Experts of a small language model.
Experts: 80 experts in each of 11 layers, 112 squared leaky ReLU neurons an expert.
Training: a variant of SOAP for the experts, 425M tokens, 6492 steps.
Below are experts of layer 6 (counted from 0) of a mixture-of-experts language model. Rows are named router (the router's row for the expert), up (a neuron's input weights, with its number), down (a neuron's output weights, with its number) and show model dimensions 320-383. Each number is 128 + 32 x the weight over its row's rms, rounded and kept within 0 to 255. Numbers have three digits each.
After each expert's rows: a language model's description of what the expert responds to; "gets" lists some tokens that make up at least twice as much of what it gets as of all text. This comes from a sample of Wikipedia text that the model never trained on. Tokens count by the router's weight.

# expert 9
router:149160171138156092132183085107086185144074177175148182096134121136058177138148091104103101111077117127059131099133067123138155082144069155167182122132111076136177088167122050130112130110142144
up0:086131166100134156116128112123137146127151170111118119142100107139125145176103139129110146112093133130118148074100163156082151158114107144109135144099088130117171142094163128106088031081183145
down0:144134145157113042100132092081119097142086172140122174138172138140105118158118162111131113186091138055122074126148156102110170084135144148163138129074153102092101144108144203174184128116166118
up1:080117149163150092108087176150138096110123201148181121083109126105186146149127144121121095140089123184079153163138158160153169136109122172102108158122149132172128077114114058176169138097118142
down1:141153073087183094100159119119150161115122164100137160111149142156144121204144107101138163118092126040130192187168099137146063083139118099136173149205087136132135130141164141144136096116124150
up2:128092140080115154119080085156142147187105151092163147071098086116078107151123082107116172133183125161134172109143112129090116088127136107160111133114147149188198092109186117128112106139143121
down2:148135165132134117109147105090104111168135132143117155139188080034118090170062128111104158126093139131097166171182134121099150123106105154140165185075075086150146095112087130146177090105200073
up3:178168118104060097146152118168102143141117115115143114092107079156114214092149130119193136158151157123073137143109110112084152133082125079109141179125137130161109109150114177114077168128153117
down3:152101115100150094103104109109110130129139116152136135077163143139076162189124150109133100192151138185155135108107171149192108110168071062112173166099070156127131100140101206189117148221185125
up4:161092098072064074149128033093151065141127103163161099145084111114113120102141059129132126128116147176112087113143119103131165116137146104134149148109088147173107107123113140083197115123145136
down4:147108138154147132153152163133141159102132123178090100135126147213142082100128111113155155120162144123105097114146110146099159128058102152140106140157146101106121111122155191149091079092135104
It responds to: Prepositions and infinitive to. Prepositions and infinitive markers after verbs or nouns, especially to, of, from, for, into, between, as in back to, term for.
gets: " to", " of", " from", " for", " into", " with"

# expert 46
router:172131128091118141168170121156046131136073148151087135071143115070088132133120088153123156106121121147141080053091085199138166164115149082116076131154135135142112125179083111160077195136095136
up0:148126176129124130113139127089088154110125115090149154107172177143053153149112123127187103156123152073091083144129147188123161128155182092136060175102170100163160141142161144178128149093160132
down0:146102123079121082084114126175178108104135143132150076115121135141100095220056089149153125098073158076133076163169144183151149111184129157161083121080140087139119116090039140135144179163211121
up1:078143177113092141185137181152135147089183130103129184135084109108094122159159170033091140134157148097102143126093114163124131117189153154085122152071075139118126098176128144075118079080113128
down1:065124137095072123133111161147129114084113099204112184109109174132125076103099120098101074088150095174192101121155101151142131132124127156146116119145088066131103136077090085157150067071144075
up2:099147146097103148096149131135219130112109093081125148172144103130111121125098091113055131086110158173138155094153097108111125172160123112138178120155108107136117149177201102147116131122134118
down2:060179138138109136167091128097116128136097112086114155192131169162148105062091128119109114064166146133124142128119135111169129175124170101107097145134131155119069133119201201131119040138136104
up3:122141171097141119108167172136197183108098137154100068105168150088067099119137188126174150130163141134122148176086140122151119046109092132111148154093154201112185178091086117174084188121160128
down3:167153113152123118111111161134134099103202103121155121106150059107135095136129102119219103133117123147137168135128092182147130084091097094158132123192123088090123127142143116126111123073135158
up4:141148126109175196097147110139113146119107116189082126077122141157086091097141108140158103052119086160121121114092173107158188131084130081109141138115169121113149099147128164169134115106118135
down4:120157095121119131135134135160162056120122117164157109162143122137090156086083164164078101178105161140172132163119149169125112125157106119089130071149114110087170088093110110114135085142103104
It responds to: Hyphens and joiners. Hyphens, en dashes, ampersands, slashes and "and" joining compound names or ranges, such as Frisian–Frankish, post-graduation, Al-Qadsiah.
gets: "-", " and", "/", "'", "–", " &"

# expert 25
router:147133143146114070154142122125083216159086155160094174074155112113131202129119167167150127126166148102104121134120124135158162111099109089122122127096117177163098066140124143136122106097085160
up0:078134137111111143074118105150149141136057149130091098174152086115173104133121125159112161144139130158105096144107104166107134138122128125106150125122147105182172112167143143153077088095108100
down0:123063104159146091128167111126098117163115184157125174154120111134110082158167127135141131177189110150122149111158119107133112141161138134163118129106047171174063140132130148130090127167176103
up1:137190115123144130108160134135065118123150095116169148111087083165144103093082106183104054063151079116185123113123122157105095090136090119188083133105118138138158157150101136112153118185092130
down1:082139168121090113109177134099133135105097144183113126145142155146093076097089095136142157103136131148083128168149107125167130179106137165130112119115120134107125128089169111110130115150163138
up2:114121098175126140128143192126199082143099098099143168118074116143179125146129134101111141098167188103169127137085097104090169122121076147129106117132102169153139127128101124136153098123108137
down2:128128116156118172128134212150126135151161127091090152123089139190108172139154056114117152096091144099132114132136117128145131141126136105128103123120114178107076114143150117127137164096118118
up3:072116092114137063074111152108120072166121141107114120090168168155191113113120075062116099162160147117103127114145131123131141088099110122162134101103110054170143106156104169083112149184160108
down3:078122130112136131160129118141134134116143063166160142130151174165111154165134123073091173134104136100062110137153126123166185128111116187181115126154115113137081123122114146156088140086151116
up4:103151150093217066110137106167184095038117134164192193110188110141105148060147090137133111109108116172096113157049141182177134102184125099086154143183102120148097096159114108149158183088130133
down4:135144138147160171095117100157149131093159172172084146106164134122098121114138046128093194124141140126072182086122117124178083093115127173117136133143108115118094145187140137115120163167123115
It responds to: Clause boundaries and conjunctions. Sentence-ending periods, clause commas and subordinating conjunctions in narrative prose, such as when, where, although, However, because.
gets: ".", ",", " that", " and", " but", " after"

# expert 41
router:154114079170155073165160089110133167106144187166096130060169093093151178185158135150123121121093176116132163095093112210153168127145136110079117150105095175146136079110096142134139143108091135
up0:182090136181142138131138126168140147120151160157128136186151151070130123181109188120133135145143181114100197145134127111113103104105106130154078094096161145059239096118111137138121127090094129
down0:143177181141131157112170125140111138162144201129126117123113106160195182158084142144112143129164043100178167147162087138132172137130138124063124180047121141082163150107141135110132139115143149
up1:059118054127152104166134091128105116093085140150118130179111121143158149155164159161151119095117077105088053150134111079118143156133144140082107196102153199108096165139112106113137131125172091
down1:083096134160150100137156076150132116114136125116071081114174090150119141071138117095173150162134155183108101172114122132079132116137146095060188142104097150108121100116125142086115160072129083
up2:139116118154183183197126133128224160128118147146185201105142125142135143174143148167124121130132128132117135101109159148098065128122116151177069138077140106168098128124133079145114133116078089
down2:200112142100167127059147139100114151119108175150162183098114124117105160155123059201124148097153145121144111100146140136120120078127140149144128115121113127122139128154122167165148133123180110
up3:103146110120076093192076113154120116166145109082131169098132184069162125114158105174067114137141122129142167099156120176145127115128124159135060121104125129117126149149144102061157151182150172
down3:083083095137043168105160087097154125183102103083191097152137210171097062119117082100128124099137102092101092136101113118085166099105143078122153076157124162202121131167150140129175138117112119
up4:145123147150104151198147125072128143137092155135142138165087122134092115128145138132165095107170133146095197130168077140162165156089075104130122140121088141124104119160063112076132129143138148
down4:128178130157140077144143093144096119150118137148121150134105164133089132132086110126086105189115122097121151111116134135148102173113133052113123107143096167108134139039141166183159087143120085
It responds to: Sentence ends and connectives. Sentence-ending periods, commas and line breaks, plus contrast connectives opening clauses, such as However, but, although, According.
gets: ".", "\n", ",", ").", " but", "\"."

# expert 51
router:146151090135145136131141119104134174192110126121091146111158194146136183151142065140146142107131110123117109105105103173168145093130055177119126134088109158116083096184109094149079117153143109
up0:150194150128085104119122092122128138153122073046066106171181120049137147087157160103071167069110061090182110145125100118149149092075116140156155104093113138155118192071122155208153058160146115
down0:164133121165124108144158150141116145113143084138105163161112069101136173116157123051098209167117082078110106119136136110092120070142144136128136138176177115149124123095125166104146122138090131
up1:129193150092077106088166090095081128141121205140099143148108120067164127133140170106072169135185105109211151174121090086105177088168077101188127131043126111152165122151132175125116096096135122
down1:087141125128163112142118104092093125096103175130131155114053079042107117158164133072088139148109066099113097131127102164181154139145131213089123130095155144099185113146154130153128153182129078
up2:146148130135156088155101176132103142129100089157126116116170111146119133078193104157137126128160125059087149191115083142182064114079122130057154127143146144119115146139139155177103159126082122
down2:137114149156133109165102142139168221141100134141109113140112099106167071148127049083169070153146129101071095099127154157162106118109086149077151095173149103068120120108081170113183119162171204
up3:140112113169107096188152130082125092118104103068128106185112116111072059153139133138183113103133151136055082078104148077151170156126130140137161153146120078143153147151160100119129103126093135
down3:130144111078129111097134084115116122152103146169111100110159138089092148166180084170194141103089109012128139119126163046093088095098228098156137135138060129146102179128104173128161150125115110
up4:163140154172068128126091102137188093083138121158131125114192101169142183112098140091123138131120134153085168139067144137208100170145126118156072122071109139135126105214145082100140089124134166
down4:131177154134164125136179120125132164092182161152183120127120166118173141138173129091126147132176135157131093144149161176151128068157179071144141129092100089101150119115103196137128118168123089
It responds to: Clause-ending commas. Commas and closing brackets or quotes after a noun phrase or clause, such as England, Canada, 1806, plus name endings like Press, Records.
gets: ",", ")", "\"", "),", "\",", "—"

# expert 13
router:177129111151081063168130124102117099147125184138071123136183135064115151169134132111150155120114090144130110043104099124167160135127114142119118121097099161101131050147129102130102125124099071
up0:157123154165159069144062147078182176098133135130123110133095104093137096107126110097132098102170141144147088174105157129197140097106118150108149097122121121134099194096108124094132121127126093
down0:171115152112093068095139135118131121133123118145064147098134075176115101148146169123083075113157181159102106131066186133180103150124127178080135200087108163143091122081170197112131142178084104
up1:185091099110178128100080120134143130083103102098094143122135097093131092099117168191172060143107078107163071078133095175193149132144131100176149140100115138089187108139094125110125192170123167
down1:149150149135175125167129122195123076129161159100113157067117138068094052118136185125155070166122122108071155121120155208152133075114151112131124162102100080061196130100136128158150147157156111
up2:153134152144096087154080116107101132056192136130162101188133105152145156147141117115137070080149148127134129115102154090131104168140168140154106112067151152121128120142149097131164197080119130
down2:106181091117151068109100107091181147063092172202154115123107145148139127098124141152233099089158140194126109133105171088107095137157095122144084147201133137151165165072119166136167138162115106
up3:137095133153128131165114089150115073110105110111093123121077114142113138183163126089188092107136172118096122110103047146140104178139093127144128163073097152081109158118143087158194106127230130
down3:129119146196078076144119118113156142145091152067133095114117098136073125129103158125161089151138159073068158171107125142167096149160182103164145122132106123133161135125110168131148154151094237
up4:069206075132140119096075125145132121117120100133120040107194204111200085106078134155162116139132116121115115137127188145130157094074101092145130106169171118141146121125174091162165145158143152
down4:138072143152200155152102119182158143095061102041089184139140131100135062117155105164125129081159087146141115148118135114106083133168149181148172186129126061141159099137129081147105116113135161
It responds to: Closing brackets and quotes. Closing parentheses, quote marks and braces ending titles, dates or team codes, such as 1974), (pen.), "Someone (2.0)".
gets: ")", "\"", "),", "}", "\",", "'"

# expert 42
router:137134105142162124209123166075078162107114146112063099070147142106124210118105069148151146129124123135172105111106093168153156127127117097172165161134106169221093094122140128142136147162123065
up0:142159120147090106096103117149174170165152129133082068099110154127121130142129085128157117073101145084139120123196103057153092158102135170144138064070126113119107189122139160117117143112122131
down0:116134140090127127114100085101124101171142101089121118168105099140109145147069103107136105172169165164134121100151110119184127171173149140189139158126126124099089153108106187092114123115139122
up1:106066163122143163131112146138117130104104152191116122060113139160123238084104150167098141109151140160145138152125089121184137119132108105143117144121108122156095170129148167194063109130136100
down1:095167139135100137112110073171072133124147096118188094160174188102072082107112064129181154108110107086111149121102165142154125156120167165100111129151108096109117102122068149165161087094147125
up2:115148080155151167116100175142095086141154184188131147138174150065121092138116161129163196166179146113048136106076140084112203165129112106208082147144109162131121165149134130092145088077125152
down2:150098111100061120206137116159132082109106158126072069168116134177068126171086124143127149081091130121113109114085123135112130143103124152145133167126152096136088136123086114118144099151087116
up3:119176100148159115173173106185103124121167081159157141133142136121093142119144075083079155097083099179094149162131101136111179136107118142210134060094224138095045162101134105130174134157174127
down3:129166072126112076128092144138113142152074141139172122147126121052104093138206152173119166159128148110148121104140192136127120163152167179138129057122053111086097148079156115192127084115105140
up4:184155129088181142215116066129156129182091114129156144095120087144168147105083105149140127111100099064107071143104110127122147150138113133138164141154088152129134191100112102171129079130202137
down4:145162139152127120142079152124180137100161080118162182196151130191143128179163157156162145076093108053163131152133139108130140089158094127123159103113143131117130114149136074102147115109140136
It responds to: Citation and list punctuation. Punctuation in bibliographies, credit lists and infoboxes, notably (year) after author names, pipes, dashes, Genre, Label, ISBN.
gets: " |", ",", " –", ":", " (", " -"

# expert 1
router:152122058160132122175108148088148097144115134126091081112154107148087113130131135197145142074072132128120143094109150178160142107156112160159163161104151180152113117146182141164152158065175172
up0:087106181096132136125137124212123129129112115122108103170156164196137156127114113111117053085142144092185095170111085042103188178111103198084111138187071146107145124152126155140128125168157166
down0:158096160178069100116135097114117105110179124113126161124115184119175081147110155145100120104129139114144149103121176118089119161094135125087120140125194121072059099143113162127114078137146136
up1:077070141150182101172113125163155131080131092144108176142137191178091184070113108173127088125125096093146107131114066105139133126179159106127153184119162098137129136098115094131147113122188050
down1:174158086127148095126114130129176141104104117104114136090172166147132158152085160113115134114158141131164137114144149142103139142153163090124133119134212165087099176127147158157184161083138090
up2:174190138142074118128145097104166080174143124125110132128169075112133096156125125129146181088128082131114142137173171093109100150076155070123111156103148090136095126106131188078145108098161111
down2:113129112102099153120156139089078147213117154109079145199071104145163171081137142100171152094104136120104109118136124098120122134122180064128087099069186162056102140143119116117101118114117132
up3:204155141097092152165115151113156108130108133209183110146180114081182102084153097149116167136173106100114087132171119185119142141136128088117108132125086149106085173121142164119162186080129098
down3:152120142091140176178138124097145133205094168130160122102148129107148087115118131194136082083177066142085168192093163157175137082202094201173103147142142092085149139114163099161178164148194141
up4:201080123165155126150147137134097115138150132121078087103082144126149144173093114106136170115194126145094098156152094110135131119114145163132181165123160123123151123133150176113102110119210169
down4:166119179129159109112168155153175132156114068155068125090125124111115167117077116159094076070063183157176129159092108123181126164169195146205116136117162183127179133143087188131119127146138137
It responds to: List and table row starts. Line breaks and the first token of new rows in lists and tables, such as pipes, bullet dashes, and numbered markers like 3., 10.
gets: "\n", "|", "-", "===", " *", " -"